config.toml
num_hidden_layers = 14
hidden_act = "swiglu"
moe_layers = [1, 2, 3, 4, 5, 6, 7, 8, 9, 10, 11, 12, 13]
balance_loss = 0.00179
norm_place = "pre"
norm_eps = 1e-05
qk_norm = false
learning_rate = 0.00152
schedule = "wsd"
final_lr_fraction = 0.0
doc_mask = true
Below are experts of layer 3 (counted from 0) of a mixture-of-experts language model. Rows are named router (the router's row for the expert), down (a neuron's output weights, with its number) and show model dimensions 0-95. Each number is 128 + 32 x the weight over its row's rms, rounded and kept within 0 to 255. Numbers have three digits each.
Before each expert's rows: a language model's description of what the expert responds to. This comes from a sample of Wikipedia text that the model never trained on.

# expert 47
It responds to: Opening parentheses and first pieces of names, acronyms and years, such as BC-P, TV-B8, Mc-G-ahan, 1-869, (age 40).
router:159210109126167167131094115113098139143107145172103103138177150134070098137164064121147179147215142090160130192132089097132169147144091122108067091094111142093112125097126137154124150109134121167144131150162178109182171055086132112151162130140082104125142109081103120166118115069105121150
down0:132093157116117095132060157157133071108140145067118163097183197095104114167132152093082145101106152144147181098196145125100137155160139214192102124104074103141115148094095120122119148109092087092122116138119078119140164130141156149131166090167086118153093199150097153127158145136111080135
down1:190148086115150112142109093145141140135182084177143113075069107136103105140114106084100078176111122062087144145197150146112115150131155113094134114134091138120143110136162144095129072118149119113130136149128113093103146175095000136154108090147176128076136161121148111112086107102127120158
down2:134121158097122128135110129134139078169096165133086165187072108166145117138137115124084139131121083104138148110181108123146121154157137096149191144168065099096172162100093097134073110123181183125073154089084100104100072066098094107129122078123120128185084156096141182154162169156163131150
down3:083159120130064082103122123111151170145173097112154151115111092140143086117124151147142117170142127148085074123168145109140050162122158160139188170169105140162184150086145144103083143093125164171061115103143170085054112107163122182142137133169171102106104092114102158134115083130136125061
down4:104186096137123170155166139083115171095146125122103095164127145110115153067142168142133104148133079095109147094162191172133144126127147152133188115160124131087091129116182117137207103099094105123101082137166136162110112120157062184075149107133146121152153113155183126161123085040120178166
down5:130095128121126186118122141147071143137160159089082094113050109152133129154102133122167138104168147147126129165110168165154076107122173088100165135174151068097086097078091168161080109146138166121099155081141118102083102070198096151115122095111120106133165082157097143078175178127165106138
down6:158191140096116205129119118119100115069126132071125109081193118134091183099150176185101125095130107155099150156119165121161084109067190149123133185073127130155080131108159156139134061160154104095156096103138147086178120207134146155131126114108168099143114142150161104104148120094114123131
down7:104094067141135056096149083115143154186141142157134095128125108129112142141126096114140122108141073130112137147077129098081136084112084067098148056116138105132109084153136141091092124101144139157145151151105115102124117083177135082194034136122074141170144054084165161090133117132167153139
down8:063123133145113147210136168169165169129071117130124076132140157121156111159102124107116098155125127125097168121162140151153157091133126113173123139121102108131156074082085160219185170147127132115111112102052123122140161140109195135099193082139095169109066118109100135120087163101132145167
down9:097089105203149157180106124086174158111091176128122117160128090159095204140124085118148114120123098152171060084123113146137166109204096123104147141116152074126117108111096086135120144121145066063142144064085166103109136120184118135155164148102104098181129165139113125076105099150109106133
down10:195120145140141171173149168161176137181154099108190157183103080177113102177146147138121146141112138124167109163149162092149175143148110147106105155163172153130157115076189126088147093139116123137129091175119118128107146167123068102144194122096181110188108139099107163130085092128119200145
down11:110137108148173137067104101194097134123147117149100116131103078128107127128130106120114114120181170122126133111126222162146150144185164098160177100107096152140107168122137156127073141181119183047179167115172115133135101080126101088153129150150219099157139144096151149174136158112157170136
down12:136111111122167132125198111116174153133132100160142155133119081083113141107223151113178104066146124160136078153145149080159122132044146112132140130156123140151144141136139103185142035109126152084153094132143177113160086144151117064126128097085179107147193125139135122098087104076118140144
down13:117111093102062099141148123155129192061118110153101105116085134093119117100135130134070100166055128139102094096089099143118126127129131185143130174130128117087176159083152101066117120128101090135137100126145082122133094126154084142140100116113121106096131130107154160016187067108192160137
down14:151160110153214116141115141142193155086120094113119133139119129101150107100096076126107178169146142150119161152153117099172147134186116057102161148091182146148152082138120120186125164183143114095088149069084165171139134143126177168215158092157131104158144143149092118150088150091136130137
down15:146179114131159142115136143183081160107210130121150110114162169113138064199136159134142142166181135192122163149138083127146101112207128090165161149106131100105144126121104061145164144137107115138109094134099136092118168108140078167106105088138122145113134193146204097175087118123135180114
down16:124129151128136105120139090122137147163158130178091174141092152155057152147135091169138130143087161088087098092144102096089169152126045149057178101128108128174151079099163117131133155156166147193116113150147132086121108129142178194143113123087113157171176146129131191117113109163172118192
down17:195127120093146135094132144112066129114120143115119181117109120173143180133150113086153065144089135121115104125100107100164081160181130130167142136135170086190134133211110148184058111149148173157137107145148117161161119171118121055129104104112063095120116117162126122094133089133194074146
down18:099156130108144151108132109145228132128169155148129147074119111120106182119161148121107160124118104150097090120093123091111106132117083135113160143140139150125122109118150190105155142147147114158114140098219124154140155114178113116208051153112161157105106156145180169168178134139191206083
down19:173094136142118097156075135156175151111141155147130183102119186081115086097159077141121148120062105116221123098112144122127122126131107156101102136085122153083137143183134109147115137149167158134148123091157113124101109180138156087171071082110079133048167153164104183086130159162120146172
down20:111111162067099093165117122060124148124136138138145169153085177122110221078094106158101106119124150102116084094171096183125061136153098088085110092108169115127125169121163075134127153172141140139126175160150135178146118134073104182117135121135097092095117145149089118069148109113134202118
down21:116146154124125156102152134104078148110139159140153144137147122148134103140125122129153136139148128164142095179095090120159117088148166132078112144176163135143081113106097116124088108085085058191146169070097185116076155149107186147075150143108106106183135106124097031190140158094116187081
down22:117149184140102201142147101058159096101107146065056160135143093176120124129164109089141080155105119143150134142147109138105119125061140124128184134112100096110179174150144138089127100139115134113130152090135073103126153085138150040203161111103110167160101105156132151127166123105125086187
down23:108131144101087158216145076143077124176081159114112075146123126167158122149129113156105085210101116155117196130111126129103112156117089115130162136080170098100144119113171137122105119121109138106131149123120105120144173219119098131134126115103091090036153161150099076132115145120113063086
down24:121104064137131089102133113139186134151182157128059115164098124066100104078162176173136114143099143179178096141147139139139148138116127115186102110136108115056134073172114122198137150147084208120130119134156157127096103111114099083181086145060119116173108144121153115106097087123146111134
down25:161105077126045100145091204103112161103171113195110164080180105133157186156140091157122179138161111144135117124105140143122121161114093141135137157103156180146150092173106171080131146159155178077131095157083137148149123126098106141192159092140070133105130133186149159099141129161150105167
down26:102107127132089125146101150097140099100177132074128116103093158207127082111130176103138072128074142128187147167171128135069103152180116146138093160108079170163129158093130149150112148110117123161086142124177089195171078091097168184118123139110125153109087103097094079158088121088123121079
down27:138132126177140145164105152171062108141112127144135139119094108150119017107097154085076174160075118123204133107143133160152107165177094219147100133144140168082130120131097140155114162147172155157180137119144088133166146187130160116115139127129116113059172126110092128138151146159131136171
down28:108114126100103140088132129091141091187102115138169156107124167193120104197086201107089198135152104099112181119126090106104150116110148114130091134126113175122130062134153152159102071123143124134146133169114118126112134109148129094084171053178115126142132128145127197142035144132124133064
down29:097131112095160093144154114110152143140148110186127139091168126146109162113116105088152178131120133081135158164153163072137157099116160076161167147165167098092192162126078058179169128074142129119107125149057160102070188134186145167157167097142192111143116115150115125089125143154145139170
down30:140105094145149053081093102098133110132134107109140157112119087113118210187134095092163107142170054111110126128077158107143127184162095170131140142154140138157117128124101155099125101158179127073138158151121124133121096124180023161124082119157128129140129101197182165113152152164101094135
down31:107137079109139109154166116121065112145129116186153105157163114153131091118077130157155181114133135143058150212161122129159174157076147172120140100132116146158078135102140084133161090113123113178105114074097169102142150140129077123173137104146093069151131132195093096111172063107166165122

# expert 46
It responds to: Commas, periods, closing parentheses, pipes, line breaks and heading == marks ending phrases, plus word endings like -ball, -born.
router:097169147129165118136061106151113120152132143250080081129186117129080160150101110136157125188156137102144092146124133109112145079105183085113089114104138142123131089109108145145077183121130199128082121127174138089138093117096167155137162153105133116104151128055129139138135119051123107123
down0:128141121155112093123124155166094118171111135109120089072101112140089150136076155123196104128130125127210108112125124118108141090133068146187184103236118124135145111135168100165112101145111052096122068122137145098131073067154138135154133096133096128166126087095113162141143083147132172179
down1:143127154144087194167127085179157124180121100082172161103113123124145086186114132161113055061160115112106109192088213143120129081139164129108136091131136088108062125115097135110146069119136119187127153159101077170101131164140122151114089142112093143146172118147108150174117164097112133147
down2:101089145108076071115150053147190133162156099093108115146086067118141136133130111177044131094116143095095156127099151108141111096181170074128071115200126123142069118116121125150113139137151126175103152155095157134112137123206180138123107092143116155108098089116117094162133089078115103100
down3:087161137164160087091143085159158093158108128151117125113192113120119189135140087159212173121100128151152096115184164094137091190095154021136130108077155110121080134167060100151140130107112113146108127178142122121074116109140115134078181144171134134112124125149145086091117149150144141125
down4:153099095158094134174179146088064114154130133137152133111116203071210154114112100062145126088174165149167113159115148132127137151134072125174142123112104112123136150175160135159087115061121150136173105136095062085123176101107133107140124177127070157149119088089105131064123150098132149138
down5:178127123173075157145121096217093119122157107164152140091080139077097108091135103165151150139159140097080192102124122181090121152099162181118124136047142081067157143111086133146062150140155083131162114154083155096140090168136061097110136151127109157134128122174149103123132106119147143129
down6:127113103149175150128102119152139147149137119145133117104136101068081047085143120076123141171110094128173145173085134126131189132192157178039156100104117144194152172112110111102163149115115169155150133138105096109129129114109027113129166178157126131179104081104122120108133119179100111144
down7:105146085130165150067078145138131134136141116167099121115136198097131100097143129176075152117134078073125133092098154179102134144083144141126102148142105044162167128134135105180139131095142118137166091116185097112123098128032096111149118133078176153114163167063101164135142135110086156081
down8:128169114121137129120117165195135129060091072110113153112174076113153167139097093153127158143153114129120070110111156129090168115110145078103162139129145098154127128185180135096125151161154133099111109118185070106184099116195186112111177127121118080104072125148143118199173141107068150095
down9:134115096073109167130086109113174132130113110164182134145143079158103131124180137143119112143125144156130106156152137092120146121158149169126121132139084143148134114071111128114190170093097144177106077113122115035106132106065029087122100109139149126144097083161049195152162086128127111101
down10:202108160157123098122160109120113130160115090146120163106124111138180169165152138086172038138086170130166108141185110183147169132110162162111165106054118105166155096164143211109176136116167106137126147137123111113169126137137102126149151142127089127124073077155087123075097079170117117134
down11:122147112139096099142049122092158146094083139066073118115133185092075137147147196114153102044128147134093096138115097098072132083061100106169141103099182178104141155116104101149144124145098101096104102092136159114089124122179130160139092095142136135084159114113166175167166108093120135143
down12:098141140121117165086152128143150134167129103213156107153064175129092119140102144150053153154159145186099099169118165073164206144107170136116087142186129108082096133152079140083161117150128135117123098129132167108110140131116107173152082092106111111108135217107077155090146093133134149116
down13:187119198104066097185151116091134118113101134156158118093140131162095170129108181114204126113098098070159126137176091154111120155109109116128120097084132138156130116103042168148172174174087074117143112135153116114156126111147119141125152147198068156176134176172121165101132113155148135107
down14:145152164128109111125069116089177182145061087152131151162097148120087180122108118157090168187109143165157160121189120120177202147134145163127139148053159136147205102148134123127110104126142155151169121218116123101139155135092147114199135136100117108143162170109154111105128145129105100090
down15:184085147084150117163127140148113162184131195131146114106111153145143126154081130210107129136102148135119113159137129098170156139165121112121159182125163151118128149135119164097102153130166068118119113126119096123090131226109101121149120167094179115215156184083131116168147078099090192116
down16:122145132104091142084156137115130144122040070112170117180089193140169089132184061089108109134080101103153129169105194104141149136136150162121140099154147099139121123155091124159110114150165106130137121137107072121150101090172156120105148147160116135050151146125072219085126149158163126120
down17:172155084123098070093135115125137156136120112147100162131090168100170170223171106203097114141161123100069140142150094076113179125115129169146141136115158145106155131165113176129087115114092187158090123171112087179143136162120090143101149106128115147142055086141166158142064109160129150123
down18:129086140118121204150119157139095051126102099111058111093089098132155105151135160128135103111113168125150114117098111113160143146097083125123147111099093132145208116108125166178176176142118189150174135126121088118079152082107069160152161166099110173189177087115097095127140127162192131146
down19:142147121156146149120117089132122127077057063079120114109108138135089117172126140115168065106114155156194145142172053193140135125121101156103148184160144121169156123124139147145172106107131162147190092150109151127120128173108039115083123142174140157131122104066078128128111127102138076174
down20:106108088135161145147111151114138120143115144101096109105110112188078034133151117112104153135137090152192218135138143124129078092080153087120124148151167171127073149127102142110120168126163180074151140143119102104103195111099147133144140197101189157140134118137116132167169200152148164100
down21:162106185145109111163198095113148095138157081107145187159164093126078125137143140087189095164157123108133118116148108113163173104201137144109134099148140140063144101108131137124037135119091123194126115100102134139113114140175162142106096154104123148134086074138171127171139218106110097147
down22:121173145109139089088149121173153102150145095151110126185121086171112110099128129170115099119183144171126081144115105098160146078028143134101150146109146079121121146198131086124095060170139118108115120165129172134104135137152116160138182169155152131220156120117121109195104111155184133137
down23:114145161086041147126099153173054164165167137161143153136175174072103132127141124071112190159135122127138166173191156108128141083087123096098105086097151084174140128124160138093157143074091117116134148102149148039143114125131196155142136108112141087083122139119149107138151141117157166134
down24:086124137161115104130059126159131132126171137126132112064203158147105168125168092113112102115114126108147157092115137122061195147105119090092108145065132118147096083121134075051112104130149080152135197125129089111121139151159169118180182127101134084181129121145156095079103142162063124137
down25:103170146156089074127176186143128168135080109100155112117161099107121156139155117099125121115144103050111140136077091181114108127179152143093119072158144144168053130125120119065116144116127124100119195160132131151158118157171124136071122074131164180143107033122153133135121126137067085125
down26:094107032088160164073151158141110120075166139143093065128126093123124182134117082126114153119101159115152135099141155108171134101132100087172106149064097108142181149139123180179054139125181122143169083120194146128159136159094135134183113171144137145140113152147159163140148095137124125073
down27:127120120192157166140149189162116134129111162123120129172154106129126101143143117122123190113041097093151175039178123116171122102118123166093182078137117079119083141141118133122108093124159153110136143094078070116091101113109097125121137139120103097125140102124117064133158027120083176114
down28:115088106123128169093105142117107098159176184093127117108100142089114118114123118107125172101093152094101127107175140065148088143081144132081101182173109088120132147082150092147161133085077142074129112041162092113163132125073158163136104159136113149089177180117199122153105174114184145125
down29:176088144132134128168114077193089167074109160102134139148120167142138077160095096093132112166136149113201092089133052064168089071143150103132132177153147161149081151088076143119143120112153113131067104137126181155125151139149113155105106106128175139137103168088104085139115106150110068155
down30:164108164097165099134138038064165115125112143143065111113131133156140147153107182151123134218088171146130130084160163100139174141170110210140152139149110154163177170117166144164125111182120103135147116124177167181110119102122126129133130107097182133150092113135103130129106182167081097103
down31:066107202117118103102092119130105156095133166172139101229128179108142197051092141098146150123094147138104164150071125165151139160159095121136119159121107163099152123135156119105127166068134131137138097131152146137148123111155185141114134113104089140087087146135093158090109190132093059161